Weights of a small mixture-of-experts language model, trained from scratch on English Wikipedia: width 128, 356M tokens.
Below are experts of layer 6 (counted from 0) of a mixture-of-experts language model. Rows are named router (the router's row for the expert), down (a neuron's output weights, with its number) and show model dimensions 0-127. Each number is 500 + 50 x the weight over its row's rms, rounded and kept within 0 to 999. Numbers have three digits each.
After each expert's rows: a language model's description of what the expert responds to. This comes from a sample of Wikipedia text that the model never trained on.

# expert 20
router:469566501502503458536534425470504393573495484524404496514458526581585518476524565526392414554607412480444459422568519502520562510409480509502463557523458520483471477503459544597561543499609492519415468493461524440517512439556445551509547551424554484467488477441471417558525469493469485482499519548551528494544468563431564511456428481471505446428575468603542573393584517512466522492489
down1:451530563542561440461441443472457409436437509568518512452371477555591543430481486402508497412511522473426481511490480472532494637480495550546440483556469511514526378503566474460543441510475505471438589544495475480437621507541552507542497509497496485497459480550504512452601544477546570513553508524563447503508572494475511414521468549445430598447466602557526476480576489531538516432502
down2:453401491453513552556456533573533452591542582436527497443502439524518518471500448412574459600517483477469569436486490477405480467556596508504445530430461576437562348529561567487556497555523506458510475516512540526514456488588494482529444408446505522405506379496438490541525472572447499556563460477567511510517524534515471455510559443391545512552584551470549465480547508512530466490490
down3:585495474506509473574496479542419457542593468546457521433589551577432424570468486497677552464588422446518470448515509470577541447558563541532487501356473584536473490490459510544522423447529451448505511547568417454503423452538532479490492548484410491488488518431540432488449396468509528493514537519523553513510463558477476577505448562515509427482501450508426468570532465543525528492487
Double line breaks, sentence-final periods, and == heading markers at section boundaries, such as ==Honours== and ===Final years===.

# expert 6
router:524472565489458446461500503406507554542401606504483442584535421474552451485495535555528516561455472506460516655400484466502456387403573486525563555455505469504493521539543568415403509524443491537546520542516480534462573514464521523462458577436533509484473544487546521447516604472494513476468421564551564474421460502501466498526539480534455481507457481386523538551595434449465472511579
down0:380531515487451529607661445426476510481524517531454505510476481404484495554562465499366525532486469555494551464512599452486479494515606473466540535556487602527430488486460531519430552459507467486445407521436559493453522392504517445513510512510504493472542499557491524445574468430548398431528474494502435532555576436488556450593499550422480555516511558518474495499474542459563490555552
down1:520509547509487488552507465551495459574471469526465455464467468481574519464518618327465527510516510652490476490529472485426545433447477497457446504465566510518467589457500508510495547478477492497521524507497464416469465622573497504508428431532566441514538545491545552473495535493532581437527368536480484471480496456382490597392543535417483522441501527488542494523582590512551450571512
down2:570621461537447394474524514493464580499518495552501453416540561541566571464546547532527497497515482500520384463570575517589442471445382517491458518536413498437519435567596458435424511459470512437514530505514467541475544477425499534527504432460426512541548534523619463452522467540476514600479519607494412554491437518472501430550535480566556495456558459452457499495523519440458514434499
Middle word pieces of Latinate or technical words just before endings like -ic, -ation, -ate, such as philanth-rop-ic, c-anc-er, comp, reg.

# expert 18
router:475471529566580416475502589492467506475496548472544573531558487551479544513543391448445404572563556509530511534469452531481495426398475441536468427480523423519465434425450539484523466552474539494449531554556498496471495475438539471485355578448541479529546504514460552484561497483492621427549460582621418550484543482517491501515505535517399534497415518480492521588543515556540413481457
down6:444476502517515588540421586526471520489469481456547518455480572427508463603527482537497535525386517531435525533465490539525404509546423476537396521497518591436477552523447491556532572559506401515523484478485477437444452534505498399468401545437517483514541505554459658561454473535520521392573518562407479518516565435554498544460460529537528487398465497470481484467482486568568500549549
down7:537481474531620457500500507525385519528518531483482526529528400552580466440606515508524471515470493445483508543449502508543451462494400465466439459503485487583513414582494420509433557497485449644507455511479428434476405539436518553465451531472533500497547562548522593455499536573609459434528569593461531433579531464572514464489503506501528535442547461508511481362446492513499555517485
down8:604498572518513512542488484539473596543512473517495516385510615455531491576491395494528562582468471509451481503502431474523509432516512488491529439433534557531455509570538559478491505502534421482531535562365534513580463559564521502411527448524503512474424445603453505500614507551491518453478447490482516557457462562540555562444420574420402466507501460456550489476444470446402490482426
Auxiliaries and pronouns like was, is, are, not, he, plus word-initial pieces re-, ex-, pro-, as in "unless noted", "exhibits".

# expert 11
router:567432494512514511558532433523498582451583495521490554393508433473432550513499603441549440423459502459518498460527588523506544555558528517474494474546520527525513510531507574415521511491508540472600516485496427461528529443491461593490473437575373515499550507491543503443524466539556567419522551467510500442452512390466540521555598513560513464602497587441412432405443426460476492491434
down0:614548481491523479472505522538440572467505553464526480388561479535489478516622535528495598544438356511505455485458553572503541472494524469509489545549456492540420468441523505426492468433587456465495560654497463463495468540503501392506397547434505512499509447503402522527493539570529434493493514503528571468458530508467444500643501501414515580463491499512550576457469519477524454437527
down1:569395491450535532609520443475536460420646505489495415418484506333498578436563493503517559538385537478446479517482516454481521532464483518500544497528415533494474528511493517513511466484550434479492503470535514399464483504526485548524548491513427578466519599507475558475438565590503490579486500421513539585545534499486467570439510532441434518470558493517491508574355527501508546511466
down2:476449494528542479537544535402491527429546456448476526541427505554497474469423479453447443555527432405432517507502518491584405430555446545496505504460482461497506490581465497549502436502556439449486568436373626536498508514523484514597496582481502411600504472536525466616436530577484543472465466488475506552572545471554520385485548550522540489499471542621496519447461545546441518532550
Opening letters p, b, r or sp of a word, often split as a fragment, such as cabinet, supplementary, Space.

# expert 22
router:500506470491576382501464492531508517426637589484452460511529559420407572477528450492666578497518520481577425436485560483555508443463507477475473467571518492502457470477483542446477488468490529450491535426589467466580405525520535546456546510546531540447540431498550557453483487469526556582507491466502515405544448523541514443493516522517569591435424548554414453476472509484525525445415
down0:419422433484494445510578499517457613503581500541576411510566536436435444498565456461428490543548507533548484469476517435564504516478532449493476403505499492489517607508465480520541616571566459499480461493394408489536487573543480478465429535465507541511555418520537439508484555451470527511467457458530537465516500571597443647560518415543527549550470432490550430438502442533518489465510
down1:526464470407547441505542473427465416457495526429558609449471497524472387501554526429384412416522508449468533378524509552528567603531530521563544482502538501617426460480486422514535570537421511488530461575519485544530494627551506584506591498581485519494560500543538449519502549483494525540506514435425528471555528508449468465460493538516473470546521499477525463436410461529464490526439
down2:579495535474489420497446436484484495572385589530464469486491448434385525525519424523464473475495515501556495428458471562558516584549518567457450496467563499643431527505464452512456593505575416480495523503473444453542470430436501533478543599530520452470477494459584548506482521573509453579429499546504471505502547455584641579459423496459523451481446515500453541496577514484571542514480
First pieces of Latinate words after "to", "was" or "their", such as influ-ence, recogn-ized, def-ended, opp-ortunity, contribut-ing.

# expert 23
router:506480473552563518462447515620503628525522603575500518483521538492472513543532545445453494425506522516491576523552540373454436574432472507463393604405543523553470480477456475499509461514486484468479483500568480499454576431555499501535548553454492503508412527503464506579483464368554442494513448430510412442471500427582502502554605522523548586467454495392460471506486534472510526506545
down6:445578427467494433537456571594520383483535458515519515599493537530532504467434548525448461430534523606472458504527542527506515474449536563436584548486518589482405501474529505514524552506474594405474494505520539464539449419535492487474627478522560461500511418380505549528460488526476612477460590505507499528461529398449566516486426502506428462472487487385478466554478454517546569509520
down7:534480499510442563520496582569479468491425479556527534499476468443502523555558470555410582570525489488591500547503432478406534573461518528504457519403540464544491481430385411491546484469495517490458523428476522520426433453522381432445603538584538572466565489462416532518545541462465470441524477490463530561489585458484567551431520542481418573552433552509554474552473525502512464610482
down8:430509509390476439476472406517462539510573502565510540573430445505470513498517488538519589510417483448551497560518574519509432589485584519570535518482462495565474400516508476482435606469417480414518522545499420516556482518468554500503558426454536542568574569517474534426549433466499478489584566495547515479477408546518528380545482476510459477478502574455597418473473534451550509534398
Verb and noun endings like ed, ing, s, ies, ent that complete a word, such as dies, releasing, wings.

# expert 26
router:496587513496500509510465539444534492572574394558517387464509546523505434469530590477581516547454425483489418401530516487548564487440475484533452541469458458458454452483471458457485499441600547464493504396475483420545476538510504581594516436557515417528561528452460550475561484519452502517491562511482606497530534563468499510463499470472565556516449440601563407516481633556540546435522
down0:507598490508571412571471579481389455477524521493538530523459601534503492537477374487494599495488426466557584482553566534461407463565477504381532560547535543470517452514533533473453492498524455387485560544553482458532548574460493551479499507476526522499421586354530422471533486482483477515447477404542456500468526512523562520530497494398403451545461517556496499524496498502465558467563
down1:460471532488450562513471498419343500508494485507523543458530469480469592487517469481569527506564425398575476503496529546506487538387457556574492451562557581545455578476457421482523510430487540485457572517493464477549479500478464451491436547541611412516512448518508488536464493428475508471437476632575511516587539524537518533550513575558473556489456384475544428504432515513618492464503
down2:538455483452607532559474516603439402448474530431437468519602509493377483518443538515493507549541491566509453461543569403502516439499515548513495554556592577518572528494455475554463486483460518494614481469531537498476446434475522521447426539560502528588489494458605547576420538582551382510506513484425437490469451533470504556439460496465498438484552529441507488537450534470499462403553
Spaces, table pipes and punctuation with a trailing space that come just before a numeral, such as approximately 1, time: 102.

# expert 7
router:440515533552430393543523553533462495507463422488513608632478560458470508576468434483508437546473517500493547525499456445575581423601444458480532410490526579474435471489527445531527491501468389521473574555545459532495484439536481502564514522545438558478478481506482461594420464444472475567568478453606506553482587514481395491518469542423400460561479570495477499487510454429527539488494
down6:495427526529502587529452516480538456489597430456390575450515493534563482530578549443464496496444538549493557483511563368503515445559415550503593472462446574554491504508472415564555429443503546579412432543585506442581482439488509528477461448436427481561474497464448471516557487475506445507528495437473602399464492530585481551491561477486495533435595516451503505490536479592532491518492
down7:518508493526566497512441517517475448514460582481427532584427421553458474476486472451452481578580543531450538564485405590459565469491455477487432481600558403505488505523499534609560461460443514542414526528509558511458484458422583574481563580483461398488516544504571535436577468484473515456477541479511460419539527489437418497495569519562532531509477546542390556527410463509477506588442
down8:521515486565476429460541459459449448529470540403580521449469508450515501487647542505595550469519547500523476447541419481518455438492439484459488544472556510452519516464482556537557435527517467403489527518499411488629557333541518450498493490536394512513586545556588483569560524487525511438512493556519547408421513524475471496543458533404520462517463489528574453550529488452582511446522
Quantity and order words after "the" or "a", such as most, first, other, two, some, plus "of" in noun phrases.

# expert 21
router:511567494555573439588567421464446554568387542436499559459538518547512516498456502581529528399516453420386502535420449547507467529547524570511570457518430528523481430490564571462452486441596514495458492513539458546510486600449557452451495531482518526572446443543522559575454484559450521459486532535389465458494401479564481539597560569528480482471467503532535440542440464481506462495543
down6:483533513533528520443507493488522556573524529481564474471558502509483538522467551525492474436376505562506514501531491523555560550457497472516514460497474383457486456479457435514398523455629475508391581469461470500519419548503425434578507415500517438474552475459604492492560592554481534526460597414618503423491590551531489482440449542534481555509493435417523537504476579515475567432424
down7:582438491545513440532467505468466449504457538484536427508444587599569600471470541508505493446528538535450450495401467429538562596505429453489465514573508518497498439508479537496449403476568513584549542506477530553421461409534446563491441590466458496517522485504533552531536531541465510438579486528542497544534512403579424537398493519412490499489481525526509446485430460558652417492467
down8:526495512512520517411556599445432472492507512586485424513538546466482438548541527542501482472579533570463572495511440488505546392431456457432369492491450523527537556529566493530557532457512452543512504532525489522526536590485509509502509501463532417474513570522519465484534493477502420390559377367632625499561523524452470491398407535559474531460500500513470488484515520520531488455418
Vowel-led word pieces following an initial consonant, such as P-ur-ple, P-ric-es, Sandh-ur-st, al, ac, ol, in names and common words.

# expert 10
router:455538538478557483481566485606529564533532461463486496464440527466499472484608499499544557573490539513344540544502504463510510598575501606454555552422524534508480508439520510463554485440478461487484459477484414610491489514443533455578459472432474527549380524425519441505489498536463465471501461395597541492559493528503575583509447515438428448551575499488465444388568497493441538479519
down0:528513484554442588454464574484573479469432500456505564438479514507478506478585529548424499424402475498610529492583457474544436423395508538535499470473603539499438553486493484520504518522484497424448571487459449391546543506482477527615437478446542546507531593475444539592558524482483471528576517483445513544507498493529460511476582474477441451510441443463622448508534563538485391576458
down1:530483473566474591423509463475592504456568554518501563540435467493480420486562475483524491584425527563525562540538541462440518553448519481497495492476578451532570508437454504469518472484508444464439478577639498514487383558520485382526409595523396502491489484459402536429452480497583525575556480494599485538550433520473524527497475427460543537439471452399582474510526512490504526528450
down2:464556488530556412407515558491504453400438597452464483633452463493508495496547581533438497490495519512463551515531557480436506552541509390545492513519528413514548470471385452520573574495511435585484425545497498548530530433436479462436517505472554486501522399440505519546583476503435474495528532528497506594418419540549533495485525463449548513457619560544531549573524430447437516511449
Word pieces, often ending in "at", inside demographic and election tables, such as Pacific Island-er, Turn-out, Louis-iana, alongside "made" and "votes".

# expert 24
router:529533500474467512567527418426454405458483423572469448441503395577574439485525574459600496468515491484512442491484497499534527526453495491509433538579517431467475488508512448502524552475592574501496464481447454422483467486566549640478532401547525450422541569484450503412484562445456479503565560543443534580516489501413555565428481462538585567514427440556526490504488563581542527507526
down1:466551457493592430466473442482543416448474474484492528574506457511547556518473498482457511505553436438521541509430489493548522535522435514533543494530521443553392574447477462506485426420508600503483519541482471524448466412501615508549472398377513490559509507476508483477639506516478540618534458565454612503514532431501421517471533487572643505436498486538448514526497559432554533494465
down2:529525491521545564436560490511477533493503585485530313590603513524545567513491514505600502536514480472541500538485449473414481512528499459547462486441396489473496421474512521433592547616545444486515406467486507465460520575440520439591436500482413468454592589492526526475441496493514466462455458488438530517503549503459575444508575384463432503540520458586525479559515487516522507450480
down3:512470546500553523583453507503473454505492557500474581455396528453402529478480376385512479416506554473525565477427581558476445522452545507485474534568486579524498529475478508556498519542445492463482488545620516438504499487505432582433486523514500474346454537500448544466508512511516418538423432545476541532480537477590551498524530427438536436595608513552568516484470587542494471498435
Hyphens in compounds, en dashes, opening parentheses, quotes and spaced separators before numbers or names, such as triple-bypass, present-day, ISBN 978-1.

# expert 17
router:474490527443482533440459383517532501490487407494534402504569541482446502468411552398531502509528495668534474500548575527498421496496473491487554501481400494445539571455513499448417456446476532509542462576535517497531538434566434452497441461486515493504498560493556525474574478520571498488487651525419441557442561509535606521409535504527528541455465448507455539453448530589531492463436
down0:500529523521475577533449479510452604512547473592493566560579470490529601467425527442523508526508488434569493455476531492481566544451496489524492547460518472477575515526529472403505562459371520422357646430568569497463559495516457406468514475521503521540515510461517479460472484509424420592562490493504531508500487543506469489481472466512554470427378519446472384544518529509565463572533
down1:449499541490517478476542523502489466490592536534504384512389522488429609526570526529520567511438506458417502511527536538477467478483461529456410554469597566523500543532478533460450523436509497437525541461584459492508316535428539554432495505581560507474529507500546505482474484439508440503477432504514593401481508508436500492599529375484532437522462515550524563390555542486544500555544
down2:556525477490497630493464464467526394429432544525540477533490483472455519453606535458508523598515511453534449600511558482566390488503483471468493450452470544532519566503495475527453560591611525548505422574505550474393601527527508494423407498471426453494555515413491437561502434442505597530493489480509542486515474412518511497458590422543549498465494463493551481488495435516537439578443
Single capital letters starting proper names, mostly L or H, in lists of people or titles, such as Lamont, Lisa, Last.